python train.py --n_experts=32 --moe_layers=[1, 2, 3, 4, 5, 6, 7, 8, 9, 10, 11, 12] --normalize_top_k=false --balance_loss=0.000198 --norm="rmsnorm" --norm_eps=1e-05 --lr=0.00267 --beta2=0.99 --seq_len=256 --steps=11271 --dataset="wikipedia_en"
Below are experts of layer 7 (counted from 0) of a mixture-of-experts language model. Rows are named up (a neuron's input weights, with its number) and show model dimensions 48-95. Each number is 128 + 32 x the weight over its row's rms, rounded and kept within 0 to 255. Numbers have three digits each.
Before each expert's rows: "gets" lists some tokens that make up at least twice as much of what it gets as of all text. This comes from a sample of Wikipedia text that the model never trained on. Tokens count by the router's weight.

# expert 3
gets: " Ma", " ma", "ma", " po", " Po", " Mo"
up21:167089129140144104121116150071163118137086213139091157134188095148098177201118087129094087185117140163143138108178194159152130130081135118185119
up22:154102102133141145173144121112083164144088092088080143093122095120075150145124148152093134090063097170141094113102109099110107072054119119125099
up23:097134152152128093132175110115091088140135079194133167181142129119094170161147176086169163129083073154152078142116082160158123135146140177132079
up24:135170097110147134123106090119112110141097136119087107121184126076119125098066110138144115149108159128153097141081130100094102099127120083166077
up25:144069124188105114085169121068139058166114070112168140181135147143118085118081135095155091120129133209117163086102142146103104136182151133152091
up26:131081151106151117187150128057102142134150124204078130139183132116136135102088127132117223122173126161099096154116174134087172174111137155084153
up27:111125138115144136120177090145109178147143124114162051110161151184119085130134112154167079112062144128095168108136100114151129143108116133078085
up28:123199133108096085154142105134080080098136166098115149165128078108135143135101128138171173106108175133114153099135149148201099106102124149153094
up29:160194131148108148124160155145180132115126143193141135138163131114131132124095104135120158116143105136136110145104164167094161142152148128118154
up30:117134176116143197130142130090213086119142143135107123163151048115098112118146104043153096081047202158159185138103089126123109097136110131123133
up31:173133125164177129193134134124129132137131076110105113109115137113142139084080125145160128084095119177133198117147135135165121176110059162119123
up32:144136145184089158179113175135170184130107153126117120112073111126171184130110079101105132164124072099116117155163111129149134067130102149101092
up33:130131156177158151154111122080087112073156069136132086147154108140098129099139129081130154075030118061070174124093128135162151141112140132038128
up34:126098168164100143141102134058160129143121141156133152132107153136068152112107168099118130154139085156059084157124041094164108126167115185062116
up35:164051090167178093133086121154181133092193119129145084154144157089096152170106164150129121209082166144144104112117184133151100099076065163151139
up36:168124139119121150176130102091080113137092145126085111137129168143159161194123144118162160085136157098162122132145135132100120141072136185142134
up37:164087112098091077093096154115124130106100182065144132105145131118120152042090128155147125120113130154139114143035144101180142187076163120099117
up38:132135105171133133105174116118170071113133113176142108160146196107156085140093070179098100151080113110134133079102152136134179186162082125134065
up39:132134139112170092100123137107129060078098138153173070113102155122072156038110136162196076076140089106107187130098157123104074124205156129052169
up40:132083139071141135156167143135145140152119172114176143131125088090170137124131176192153127185090100124089085142156150120170151124138158176086134

# expert 16
gets: "er", "ar", " up", "or", "r", " Bar"
up0:133162118133151118153115148169146152132122075110129130104181126077146135152071093089115160162154161172156118178155146117144094130088157120114139
up1:109101102117170109107136084140174084137080137123108109127053108125143115109209156173107069097092089188084127175181117167121119114109136092100129
up2:165126127088118165133120093065136131159196113148076054177186116159119092093107143156069187096066096136184126162146158088112129158100158127083183
up3:153158160132128062082143185156119129139103192140174064141082112110132125135137157125086085085162150167133128162073154129225157084179150130181109
up4:164119098106118136122081110090122087117087160144129157168049147128114136125118095167106140147132161137099049127123155138124117159156151098087078
up5:206157174127137165140072178074131127158178122106053078135208105072167152150125172093122175106083152113107126129103165178148133126171127105060161
up6:173170070159101230145145083089115130135113105097115140161115102161192125092075079151146134160113111128174149125112215114077173186100157166166150
up7:099144148125127098109186101128105138141121144171053179141113101112144143134048047132112164149091177130081152099118131155115122116066139085117170
up8:114135079166139156103139118137084104157091177129126135026117113078171102116102158096147145131137097113170156137156101098130124099094133128089176
up9:020179114164136135167163155077137143118050153075160121115100105073107106122099098153148092115160192133156183194146096155200135110133129120157091
up10:136089124128132197166107139130067196141154133072135118079079137135165116144160165189154113158122164130157139099127124135155120133121171220040142
up11:183172100082174119110159128147112124090099137136094141164107095142180124098130161132117065082187147127126163086072133100104129131096113159104113
up12:115091174117121163156158187170100135090136163161094140135122086103086184127115123125120174131075121136123135156175159129157117122103166157160111
up13:184144110169198135176142121162198130185166188102120112144129067097154130128101132073085115060131075111135160130161110146095140062152114108140084
up14:135069144140137116101152087139107078114107121136097121085105103102197167130114069158091103119125138140151147075108068085100085111060153123172156
up15:115115157098193056093156074137195107157145139107140092158122131148082157121108121120109151085118112108150162089125136172139151136104188102072113
up16:147122180114090161121119205125076165126163174172137076108186131121155144154196125097140083113176166155148140104181135200114136105041146117139103
up17:148138136125134130163163161169151149156115164080135123148104130097156156154126135172119110118138103161090169124157119145133129159101156170147095
up18:175134110124110113126172122152078128199063050129152044114133138123113096137098175215110138101118102149182135203180091072055123115153121162148153
up19:174125171118102106129151145175166102092065189132168086121087138137094185111134114125165115097161107100112113167135101103131103120146146131140110

# expert 8
gets: "e", "ra", "se", "a", "ie", "pe"
up0:142112134128132126063119091146129096119162115134171172089175159133140104167120137086150128128160123181155095141144087118136140149097098095128088
up1:075176118150141139130121109134070137183172091108074180131144078129140098161159104160078107085093127168096099087118078123110154121158151210168197
up2:135100198104095093101146133108111117077093123120077145164119142174072173092129143141069136133130050143140115147121119090096133108092134149125090
up3:153121100120122113144103101105111101099104130161205141103069106150121082153185169114167114121127097127066118123092123142127156125104117142089093
up4:143161192157163067121155106088062108170099091144116238110158133150126125184114091110095208146084127139156198133071159128118120123126132125128096
up5:055093115159142064094080136165209107144127032111138124142087156145134111151182135114112125160111146137196185125125137152167118108199133116189135
up6:153146108076201092111087173128133164165151158128106085145186132127098073091101151139090150170179122161173151163107144104118110106171100124144125
up7:140120128170109169153099089113136123100122123136137101162139131110108186124146137184150111154072140126078050087112070103141091093164059116163127
up8:150154094099104149119107148201171096126148126145123172124135185141150133094109142111128134111161107137184179172100144113110172100132161161137113
up9:147114202104140144154101148143127156131081112115098162118135173116119087112145111114072133122147134145142171075134157177135085117149085120166146
up10:173065118169132083145135136111143112132192173167119142104158178071116126072121122130113124156094105133086137088181130159130154080121127160061068
up11:168078130198065137084121131123152117132183120110118111128143141166180118069132159143143095118059085126137079145126102138142146096124084086082117
up12:196170159094112189175144134158144135114151161141159159131087140079124133162173116115061151124130117100145095119115129128067149126170139153165119
up13:134126216136092090134144143172133139130158161154158167162133139152139109102088114148192115090119124137019109126119166179132079130086180126165126
up14:140130179128107082141131134126091127092182139159155099146151070083107136094173097130099112109210051146144124157090079138138125095114138115125111
up15:128173160155111063055109106154097105112093102193179146165101154153100132132129138128133135104159152201098188150157115096113124133075133105130081
up16:138107128211142126131109118104054156109175156161158104123109142084135094123164117109132196149131117124112076102128187093163057113111147147114180
up17:120125201102094146133143114129173075216152151151167112166152156122061110128131099116112117085158218139169128155091102141147127137092181119138102
up18:179115119126116117159185080112112036082126116142114160072111156121125075203154186130137114125138142148067111177108146043141149103172130089121102
up19:155130116164085078193087105155149137145101091151077136092158084109040142098132126173143109129151080111120134140121129130158076059146120078167080

# expert 12
gets: "vi", "re", "le", "é", "ru", "la"
up0:103074138082141237125117103101122104108085110108130109115105115087154147123135082122129110147087119139119170090108172125137096143170106147118098
up1:094110137146148101114086151147124086189130092144169106162117139152130134106132195109119160145142190122178174161136127131100126127059166110132094
up2:151123116093127105113150138080094169116144139206131146089145100119112109102134127177147171179093160124130123122177151174072109226114105135090127
up3:102068169105180145143110127096140145129176111132135113176165057156122089095101229155161189163129134086152091130117146131179100097113175188033182
up4:158122120086149148176121135117131084110088128128104109118095185118152132126115142165112131166099156167163131083095076138134119109116155096148176
up5:116101144120138132147104127165156086149083121112108139153099108122147094115161075149132163167164084159125157124078112150128102146135141122077135
up6:120161110150152168172179116101128115161140130084115103098180114123195115101156141144158169067099106141053103127121108164162116128133125226130103
up7:183125179091178064105114164143114149079108159115101128121140119145131135147147175181126149072201090163127110116141088117130102057157128141169121
up8:194129131121133172164192124178159141117108118143133046143129143164127152142111133180119160131131142141157166074078140105130137160058092129178179
up9:184152147138142174165067143054140168152126139114157112088132104091113129152115106127155133131068203130145149151136159115160095128093174105140085
up10:144094154081107108088140132080128096094112169118120134185108157099125170107120167156095209107143136108109111112122167153198131113122092131178145
up11:147091131105158111123112032165141195150108080125161096154160145097112162160121097112130111142112143160135120111111101094128126158140123124065115
up12:146082098140049134179135127079096124133126129134081121164114150104116102162137129167108151147096133152153127084216146167148177167108122127111137
up13:136104152105123154117104149094119102101160142140081111125133142138168139108137144069137146150127103147141168125100093192121094128179103187158141
up14:119043145106125146123143184106150172110122118092116119117171128075144213144108169104131162148029132094102127146115138145088086168127115145149114
up15:179096109110173126096111119078114109153198131105084120126200114118140128136083152114101139086147193108112145112106139098123103177077074114136170
up16:145134171179148116116121156052127129135138182131117094158136176148113103139114149150079190170166159140086125112179119069103126099128097118102132
up17:118155178154164061164119155118136091124097165109086119115160075145214080122145120066112093116127162122141155121184165082193115112152064103098147
up18:191092166109122144130132129134164159111132104149139104078130110134159112103125204154105150133119183132110172213100131098116126115122165134107080
up19:128085147175123067146110124077141129104128112153134208125108092190171176138148188147121077133151118147082089018160129166090155152131155108177127

# expert 10
gets: " (", ".", " \"", "\n", "\\", " $"
up0:136114095136169111105074157173134174179058191119121167156088087167135098127104118136079096159111083128101126092134125153096084157109089142140120
up1:126124120203158152133132169133152195139113143139083163109111114100130167164112203109132091120090111160158146134054121149146130151129138125118104
up2:108097144104080143198129112141118055206137159148130114107137096104145125172077114163104161115120118095065135075121122178129142073117117113096213
up3:134178139085105151168092150099150137119135138101135164127123131154132095173109135106128122126160086130115125138168188181161136048149146153124126
up4:143122117088176166091211139130109111209135112156173138170201144051177159097138146170164141138149117159110158117090106107176156099156090139082120
up5:154147133160134086160153077120122188133141099110133075129126143061109133154119108160115117157154142094029083094131152101124112114112115137165199
up6:140110126148127158118071098021067140134098106113146154179076132103078155199198097097121112122126188154164120110111078106119159191170116179063145
up7:151112152126117153159104149128126138177064084157127128140113060136113152141076109084107157201158164142114141110129137180094129076104100117167100
up8:162052105089152133125170174109127140145071127163149147099149135111137150141111137117093197120104161159126108105161133163153128146094072150158125
up9:134091152119120107153162106136209195133197103075099158057151125111150149170025149108136148144121137166110126129115128117108145089187111204133131
up10:090113108164123135135119107139156123084119132106070119146161104066148085120156082134085122102123186140138125144107057074103170144145129108128164
up11:103103173123197133131149111107161161078077134137185096093145140029176160088130108163122127092113171104114122122163124184061136113124131144109091
up12:130150119120049131148083106114132138113127127123138133089137148173139166153110156100050168107043132117169151163196195167200154121106142193102142
up13:178139142132180091145114127116128135130185065114179116073109089139069108124137102161060112167146116130164086063148137219164154122127120194105132
up14:148062118133219130142145128142139112025119031115136082103143147097168128138142142149117076117152130104135101099144090131215162111123160112108171
up15:109125113138153162106154105092186103142101122160171117185141112147217098111120108175102121151116094156123113133163101185122132079142124119137108
up16:105157142136097139151094118057120084123172174144162113160075128189158131125126151142150095196182149136188151092101183151109178084119109140165118
up17:153148192166171156141147107119126091113125104136100107117087107111114095124112127137076148127145139100106053136099117147072127162116140124135154
up18:175110111154175116099116135147056154146167050095118147114131092141124146195131138153195153120122109153164146131129133155143159172164099097144079
up19:153186119161105110084203116089116120118096097120182125165120126129135131173095087118143114135107176139128148119171118150128169093131124069140153

# expert 24
gets: " the", " The", "c", " he", "The", " di"
up0:076127129140124120155151152128107092098117157124155132094190159198051133193158151126092093172111114061148134111169103070094082055144146075176076
up1:179151109170137198103149097189155149143112103147093108152125126085079155138109094147108164090063076138142122147091087110116207162119165149149121
up2:156103154147107132103115162092103165151108124091098101104156142110152113181088074103103135150165131108123126150115133078123190138136168089125132
up3:144144165140135101096037141118149118103162140170172175167140083129116152134120145144127142141069125153115098160153142089057141097113144071126140
up4:165157081147159141092152125104121144130107131106178136188063148041124118153142139139162102136115102098127173130133185136096151159130126096193075
up5:124108135068132071159167132139128043118196087139172179192168119113094082124113086142173138109129115086141092120035084136123065131124092121129150
up6:135082102162108128088146117116166160073173117141150097059089114066140123172120124099130106151101128131120119145190136186213128111122168117167106
up7:156073169099084116107102127106165072177121108128161101123147109105168104134110125160079075133183119129148113090117126137171103156118127155086191
up8:131149099123123138099109121131169141144115198090048127098129100169090086106134202098118089209171105051204122160142127123168173151165090115134172
up9:156088156151068090100127116113153124089102084119156159143168104107106067180074077126154110087154195132160122170083128149118178172127149108155120
up10:133178128152155062117167096098114112125099153157090188096164104159127121152128164163187107143163089068083117131105178139147122118181052153134131
up11:084093155144165148144225126154121104162140113083066141073162182146129105100150186154182128118078163106149085102106113133132193153163098145174070
up12:175135133143123113056118162099195131096131123207170115106114118122123080159066138073130088137156104166171105154053145109144107083084135208095162
up13:139099046173101057098167149087154184089203095133104098156144120148113152166062078091117128142099124067085095088153165142059102143147082118151110
up14:141028160106113109096138148109095178129134092139080109064125189133109111117128151134139100069116182119070071115137086144130077132143102097126146
up15:156166107144105122168093077101081157182113124134127123094130114170109159117144143164105113105134147175116111161165107146131162110116128115069083
up16:078178161102020151093089076060081145193166062109101162135179173116127132122147137087140144160123173152180089140129122100153101131054161130143161
up17:145150118144100118083151096116144103149160172116118152193078098172158105181108146193185122122107110124161109068150162190142068203203151125167108
up18:167101125126150101146118124143170144133183152094091182131178160149163157126083094034162162148132103071187099137102085151121137134147153143101109
up19:105076135125120150106179137133134125109160149148199137122137207118129113159121144144124066127066140121114154168125111151109068204111147109157130

# expert 22
gets: " of", " in", " for", " from", " on", " by"
up21:123110165197092113120131141029121151127126138121160155209127114104104121160106133119067149071135095169155147097193114114128133163138115201099132
up22:144140086146094139080141113145107167132127150107089098135177195124083158116087129112088101073094121137142127097087182152097132144146222130107087
up23:121117146133192099090123173158146090102119120160107195187128094115141165133121152151118184113148109121128116164116111113148104102170137106122099
up24:134116061098092161085106118092121181120132162174123066041109118055109105135109207112139146132204076189113115085125086165167088064099184162108115
up25:080181157121120133095139139153157138138065129140121088076107154121174107125143103131088107146215125118138157118119187122119045105061089120158136
up26:111016111153142073084122133186110137127118103099139114173115140116139095123153121164127071099126102105127112149118125120133130128100126137105093
up27:114139183175105131129150121162152141138130131104103145161121162151078133094121147107143122144176121187118117147115155117124099128164061137133137
up28:110110120078152132132097128075126153088131121121151070146117162112150081153156126123098084145156165086145138156112106135125106076143170118122071
up29:174151136156191141143104134118141073129098107099155147092164169042104170122110156105085136144154119060113127191026155108176109130139115073175154
up30:114099049134164137115168144163111097125129144147134197139128102132139094096199115163062131188163091163138135109124119172095109171108127140141103
up31:166143142185096151198107109136091161170104136084106099093105127167169117118140089094123140182203111100174154176172054124121119157136044117152093
up32:143052088122170067112121136176123127130163129163130122107092117093135066124108135120083151072134138136086101107107160064094107099114100140101133
up33:160115132124106149160117124091117151133099113096085086058154130088124139123100161180080180101096125128157075105136108096143184102135119113116178
up34:153141184132126065148060162141089181104113148170073133168138120074171138138133148138105112211144142141132116124061127097133176099140170135124083
up35:138127118208174166100174069154133100138119090133199120166144096144165089121119136174141176165155141114070170098149142144139109050125150141143169
up36:153115143113114171116137081130086106086112121149168142097182139148123118062117224147184022089131136159172114160100147108153124112136184153131136
up37:105127139141131142126145139130173137090185166120126100179085109134138066166121164144112115117144125107122151141107149113169156179128060133127102
up38:147136173139149113098183137147129114163159073165129118128108149166123220095097149097143097091090111144080171123160189126133089137073112053096151
up39:129113082130210072136124082149146128127114114126159153101123145085099090135080205100170110116100099121159143122145196087140198074107116129121118
up40:140151129130183180154152150163146125106113095094121083133121127128087137099075088149147104151104149111151156107106126123132173153113154163122140

# expert 7
gets: " |", ";", " =", ":", " –", ")"
up0:128153106159149138169141124180173169088157157107084125105130151123165122152072160101145074122165166088143110163069122118140126160165106146079110
up1:187184137149199152199159090095169116148101107090147144112206089100164129126095181097131179090118141130176193154154093147121182099099165111144165
up2:162096137105146105128158191149180118133150168063146134135096081138130121136104124101178072133094146128135150097102083099137122066188117120094163
up3:115147111222154147128126119119100199114122150155146163044153173122067096160093081073139147168123157143086110121075072076068136130172113101171127
up4:169218104172115147128136126144157139172122098180135142136136160096172116196164140088116111161143173159040136147132117148150120135107135163145156
up5:122087071109118156086126141093097139143108117123142168150146106148179163132122142171113097089130126173147141149136152109144155125056169138170147
up6:130163154082113118124115142134135123154148094033132144079133153159126137137136119074103145116131147148141080134152132146140088166095209116151098
up7:100116118140198118158087112182078093147070153115103155171117134139111117162108109128164087178160125123142162153146158173166140168145096139170123
up8:142110136125116122090148101084096150102108125098140125086149141192101084124158138098110092071145102098118150062148115093097094070156114120126078
up9:127121128043076085126151095116155087095100117099137126153151158103098106147111166095124038132177167162122136174061142135102135086101142125103146
up10:111141125141129193114117114144147085158117129068098133099077083092094069119120126121199123141134136145154187113080130084116182146123070158149151
up11:071135152159043126125167201147117149153092080115083129112149101147122097141141157082114065136141109151099183103148117099129114152190168116151127
up12:129164111075155096110073167163116123094088228127130087131113139090121116103116178158080138120120098094153160142125185139155190088143144111106089
up13:149173105166099164127116073134127104135213098056116116107122114119158101105147152195118150121149142146143113168171105114126151149176128084104107
up14:157137128079088099124091083151178131129136122140143111133106177112116111140152187149080132162125113174149121134126138151166088044073146068101174
up15:108119156125115164112099105190118115154192110138098096131188106129146107129139054084119125116125143144184131147099137074132123105080130122169095
up16:134065136100100122159107151110136106144137108078070127134133171098080074168115187131138067099108160140144162121065188146104064116094157172092127
up17:132156095081099126130223134161114143158133118115096105120127189146081064079119117129123121140093157098130086146110181077084127155147096161136120
up18:217119203046148065118114165108091122116136069117139147081037115184105153086136109106055136074165098143092171103135142101160154099058126151169155
up19:150072115133149146176107192125142162156170169162057107092150066102073105199114126047101164131215147154176084149151117175090150144173174094150105

# expert 31
gets: "n", "g", " p", " g", "f", " comp"
up0:152082112136148143138125116117094074143150058107160115172150118081125079120143133070094175137100186129132134116119114075178131146170101131127126
up1:178106176153117131168148170094167143125135159101104132179115024174061095122142078057134129173098169120125130148152116080136190093139096109122101
up2:130080110182077105105079103125114120181134167113124133162117146163084134102112129169072142128103134109170101181090118045141119111159087177142142
up3:102035099179141143189152100152119041088151107144134138175115122138114095112101145123151074095143079137098150126128103133183098174135085084092086
up4:130172124086114133123143102097137142095153156146137092139137185083101082115150103104111163172123066111135134092120126180136122098065103114140215
up5:169194194109115095134093103132153127128148175113122099170160156170113129147143076080121084177143091156174167141113143147142124118116145097122092
up6:119151096092127158111158104103159164121120108085143140174123102137167032164138124150105156181113186187094151128180135113176114129115156083122102
up7:075109149135128118065127072116123148101127097079149097180071118141134086161097082075148116097079105107104110085139142131125131109138157137138133
up8:109129130107160101189141144114144094119144080140067107167147082098137143129113145096084126134147121127147119113100172132158079171034168148140133
up9:098124126151107169171105127128161170134097154083192150092122111093102162159180188147194174116110166088160095081135099081120087131097115162160202
up10:153087171145195145096092115185173146143180170137173216107118128148134092104104116146115120150125081121162096120086093139088181128130114161150067
up11:142121129146105127092165177167126084107097084089092153152131129161093083096120115114108101111151065150134126165117123071192089089140093166121169
up12:041155137137097119145106119118192089139100120156141103174111129092117085082056086114133132214111087133096149117108213129110162125119118076065065
up13:102113148123099123087155165125107140077122089116174199138114079117109128155168135152101123183200158117136108116117089138075147089112109154063137
up14:103133132099099126064146135033133113180147134125141110147150155106093131104160168127097147087107159130123082115190177133115126197146155118101099
up15:111070134164166092155166151131124138101038144120114181197203158081173150099154143142081102147129122108169152172092156144120122160163106119170155
up16:116072106096136144094094132173143134160104138141122146063074094120141125114095152110110120129155106149149147116113112174102166156137098096085143
up17:098101153127174115138142114141091116111055071079147137131102127124146093129181080161100185112071157144139140108109104141109115084116053134114079
up18:229101152159172157115135122103122125137136134175097164123144215104146153107117129134142178174068133111133119173060123186149087162165111165131094
up19:059134169062131110108108105119158154085119153145141085136202150128105095137166100079107087155171127166098124142090109069136101082105155113112183

# expert 26
gets: " F", " D", " C", " V", " Ch", " T"
up0:122106121093063111150097090159090140169149129141108111153099147130097139113121129135121182113114138181134141053186060128136120092118107168146159
up1:150139142124141141116081153221098161124116136125077155131075152142073203111107133104180170129158091097117148147133185140124118122130144172106135
up2:201142148146109165099175139123125122126085081071120107116185168133165130098108111132156104105161141119075117075076086103106175137131101152187057
up3:135092108127104088125196161101175171108145056113130142085151099096104163153121150115084120133172120091108140132071146136124170112108181112161070
up4:125130098169138110111078120204112142086125112092147101122142178168081065092124147105143106105173107121125108114168120140081096096067171107194089
up5:076093154090105126130155139071111141065166211157079122120136047108107147138138129127091168197142115104104121039115125151103118115121101119160089
up6:144102081140098110139113117104155100124057129117171107129155173082163141102153130131157090107132166166118134138100119145138155115147154133144092
up7:129081144118127150087105106090095097132070203093094104102146159081112184155124122152098161071126096115134147059206119091125152143100158143149089
up8:083115118105092147153113126163083120120089126154170145125161089109087112182117081151162133103140107102183185093145090149112178107143143146128133
up9:126034205135090092105116129137167174178092136173170201075165139173087131156123159126091140115120116142084150130100130180131114113145149081178109
up10:105104111083112120138164180173117195144122103103153194130062120108080127147098146133100140102176145144183156143114140134163200117157175172140157
up11:178125104103112155194085166083110178150168112070084152090112097141100115158103161068146110128145122137074146085130094158093126169078134124089107
up12:192109151141156108093094104118186147175146141112111111145116141108139180143129029163130118113133174118118095164132108101122153170118190115149096
up13:117150189118105168150117139147111101114095075082148125155140107103156187123136177143129091119092186081145176161085177152110128103145100116116084
up14:071193106120135127106090106153081147107133152106142124115099138143091200131087168101107114101149107167143102156128152116094086090130100214139065
up15:110129163112156145126147065088106167187122151132088030100150106138100168138173117178113165208133087144117087148104175142126108101182100123115138
up16:217114165175137108156170148099093063094144131128099103138137123097146116098123089131052166116123115142131096095109105130121183150096194058155112
up17:131063126143119133076144131137092088156137144151155121074146153143186151121131083122068107159172180102105146108145113093157176122093165168090124
up18:124133080092126191134127164104108118168111151147108088113113156111134161165126138169142141177091079092130187096073100115115141110109170133150118
up19:168089137083146104068158136168142141103125119116150161156137067124157101061088156107101168174132125149170175155128064102083176128193132105143148

# expert 30
gets: " to", " after", " To", " at", "ed", " for"
up0:143186092084150082158151167150113079129112128133146134155132135124154116189208108093158118181085140173178148116074110121145150155119102053093171
up1:161150127111177150124112100144143209181143106079083099141155124069106102126157135108111165150137084069145111145080102155068138112132106096147101
up2:159162147108112113164118163100125113141137144099112183064124092167077141159137129108189096083134140142149118116150124176129092139170132078135154
up3:184086142087100126099079129105077156123151148170107182128076155060087118155135166169138179117173174102075158067154100090119121145093102132081128
up4:125109137105120098092060116107078166143116123134103028136144119170107160136066137097096107092110108135079114098163128116082086128126130095068153
up5:148157152128109134054144126181165175157145132077136140145146137143089079187123136142086117159108127115161132152100149056165109112171133129093112
up6:128111118095130176048199165104124138188135105098093128122111117054148171092140130177117146124117122068063191144128142054153076212098166163176154
up7:153182144156142156132123106191107196126099135127104126135138174136110135143104114133163094207111165096125108180181131145140115151156099130099196
up8:139051156099135084136092119124086121155115109154127171110141065103043209171103138141151185096070179149140157146123088100087146133160065146135082
up9:114137172108128153093158148137132128108094171125116146081137115157132141097107168167110129198171173126132137165101143123156174135088197181115126
up10:159137148126094118103160127145113140110098125103195144126157170165139129116113182138102134093153174083085133174095128065134124129126168135130141
up11:141109159126117110153143116111123112138112125123131180137055180155156126097125110122119128140175154144212099140145109115171094197132101131147073
up12:127084134088143066149143145163114163088163168139155129146118134116126127108106117154144128055183044156114131162120178128119105139116157067099173
up13:142135155129095100167129137194132163154084084147134200172180125119117150161144172116077164164111153131102101115123141134161131112111159166083126
up14:058129144180110111136115152152117163081072107134147115120072117142087155140115133136098109138094173175163112075158200129195113124178149129130162
up15:150132108180186092087182165075169110106133100118145107072098163121080148173074080154078134098137112112106140219101135175118101106140132166101094
up16:153119175105053140110124084119129125116166128115152117142143112237146144127125127190089152117114118117131140146103097120107128133085126104148152
up17:138158129109136175112147129152178085132092105174121108181126110075134098101102142100097191122088112145135108128055130073155156178149084138159006
up18:135091178128155118150132105121089139121161125201130150162122200151128175104109165123165127157101103073166186106152103096140163208135154186165093
up19:112141134068116125147189116143164121137116122083113116138098079124175203145182116162114169165059140094127115131132172066128150102149143114146168

# expert 9
gets: "\n", "==", "===", " ==", "====", "″"
up21:148158133161141166138103162104175109101139067116105176185109128095150096143121126117163084108098185115162119121174138175119129128127117105219098
up22:134136171158111148127134109153152084105154115105195080083149138114042081104082138163143144172187110130148059135113168112145126107155111145166117
up23:146133058131158108158117105094119147113099102168071116096098137146101119115178210170142156151121132198145154121167150156108151142070132152126143
up24:199169110077178109096142129091066159175121132104096105100089143089093147154104148152089126144147143132147097106123160171139124119128096146165120
up25:153125082142110116127112185125107070125108138176162112070128108097084139210122111120123081098171133149143092129135128181151130140125120116089142
up26:135112104130160141115072107091162122183205034062075136157196111102107106118128127121129148136108150120064105100147123173109137111131137132145152
up27:178136112110162139117133143097155111141116117118140140125091114151123140138100150140190013056126147164165098104154114161171108140182148167165138
up28:116092152175112134125068076118116097086096155151097110077173076126162185174107125143148159112133141145098176114140090132109135113106127148165213
up29:081111116117147131156146061144176137201135098100170107141073150144120171111133101121098129157106145119124129136216072113094133128180080080140136
up30:119151104112120122122120109124137139178097128120128146174154142138057097107097120069122107138142134116149113111166169110160113111148151134140114
up31:090114093130134126064170119173117146145149156101126139153164097132158096123111095179072126137141124116156162108117144151067091154180152096151118
up32:085125125114151191151159156129153157102137124114115104167177136167126144082139128123102114189159141114148129135162178148130102063141064118123190
up33:155126189117180164162147146104143097114154128130120098109094191120162093098124124101204162105103125127105142121134152120132196139192115147157111
up34:112080094116167101143153074128128159130122136146128147140140104116132087131097140146174146073103064124136174138118151104159144078126175137133181
up35:153157106091124171111125124112144080102112077090124138189016112098105130125159152157128164136127124120164132133194106172082113113131121120146153
up36:152109119104163129144107196190200175078107095109118148095134078107141122160132064151112153127080079129151175167142137154116124141135147096112150
up37:175065110150130131106100166162125094168183099131143121093147169188049142147089180169127112085165151158191112209075076122111116142152173127093135
up38:150075119105121132160117157086158125144139099138182173110164151138120172111101101131066113165122167074088136159133176108082093130118084139186134
up39:132102106122117120083178154108129072115119092106148190090179146153064188106157112124094176165125144125120129112104154101162141105093130111143086
up40:126094119112164147202181128112098101099103147149144110118185124178099092107163155119150132135122138152106121108125150116071137147149112095099148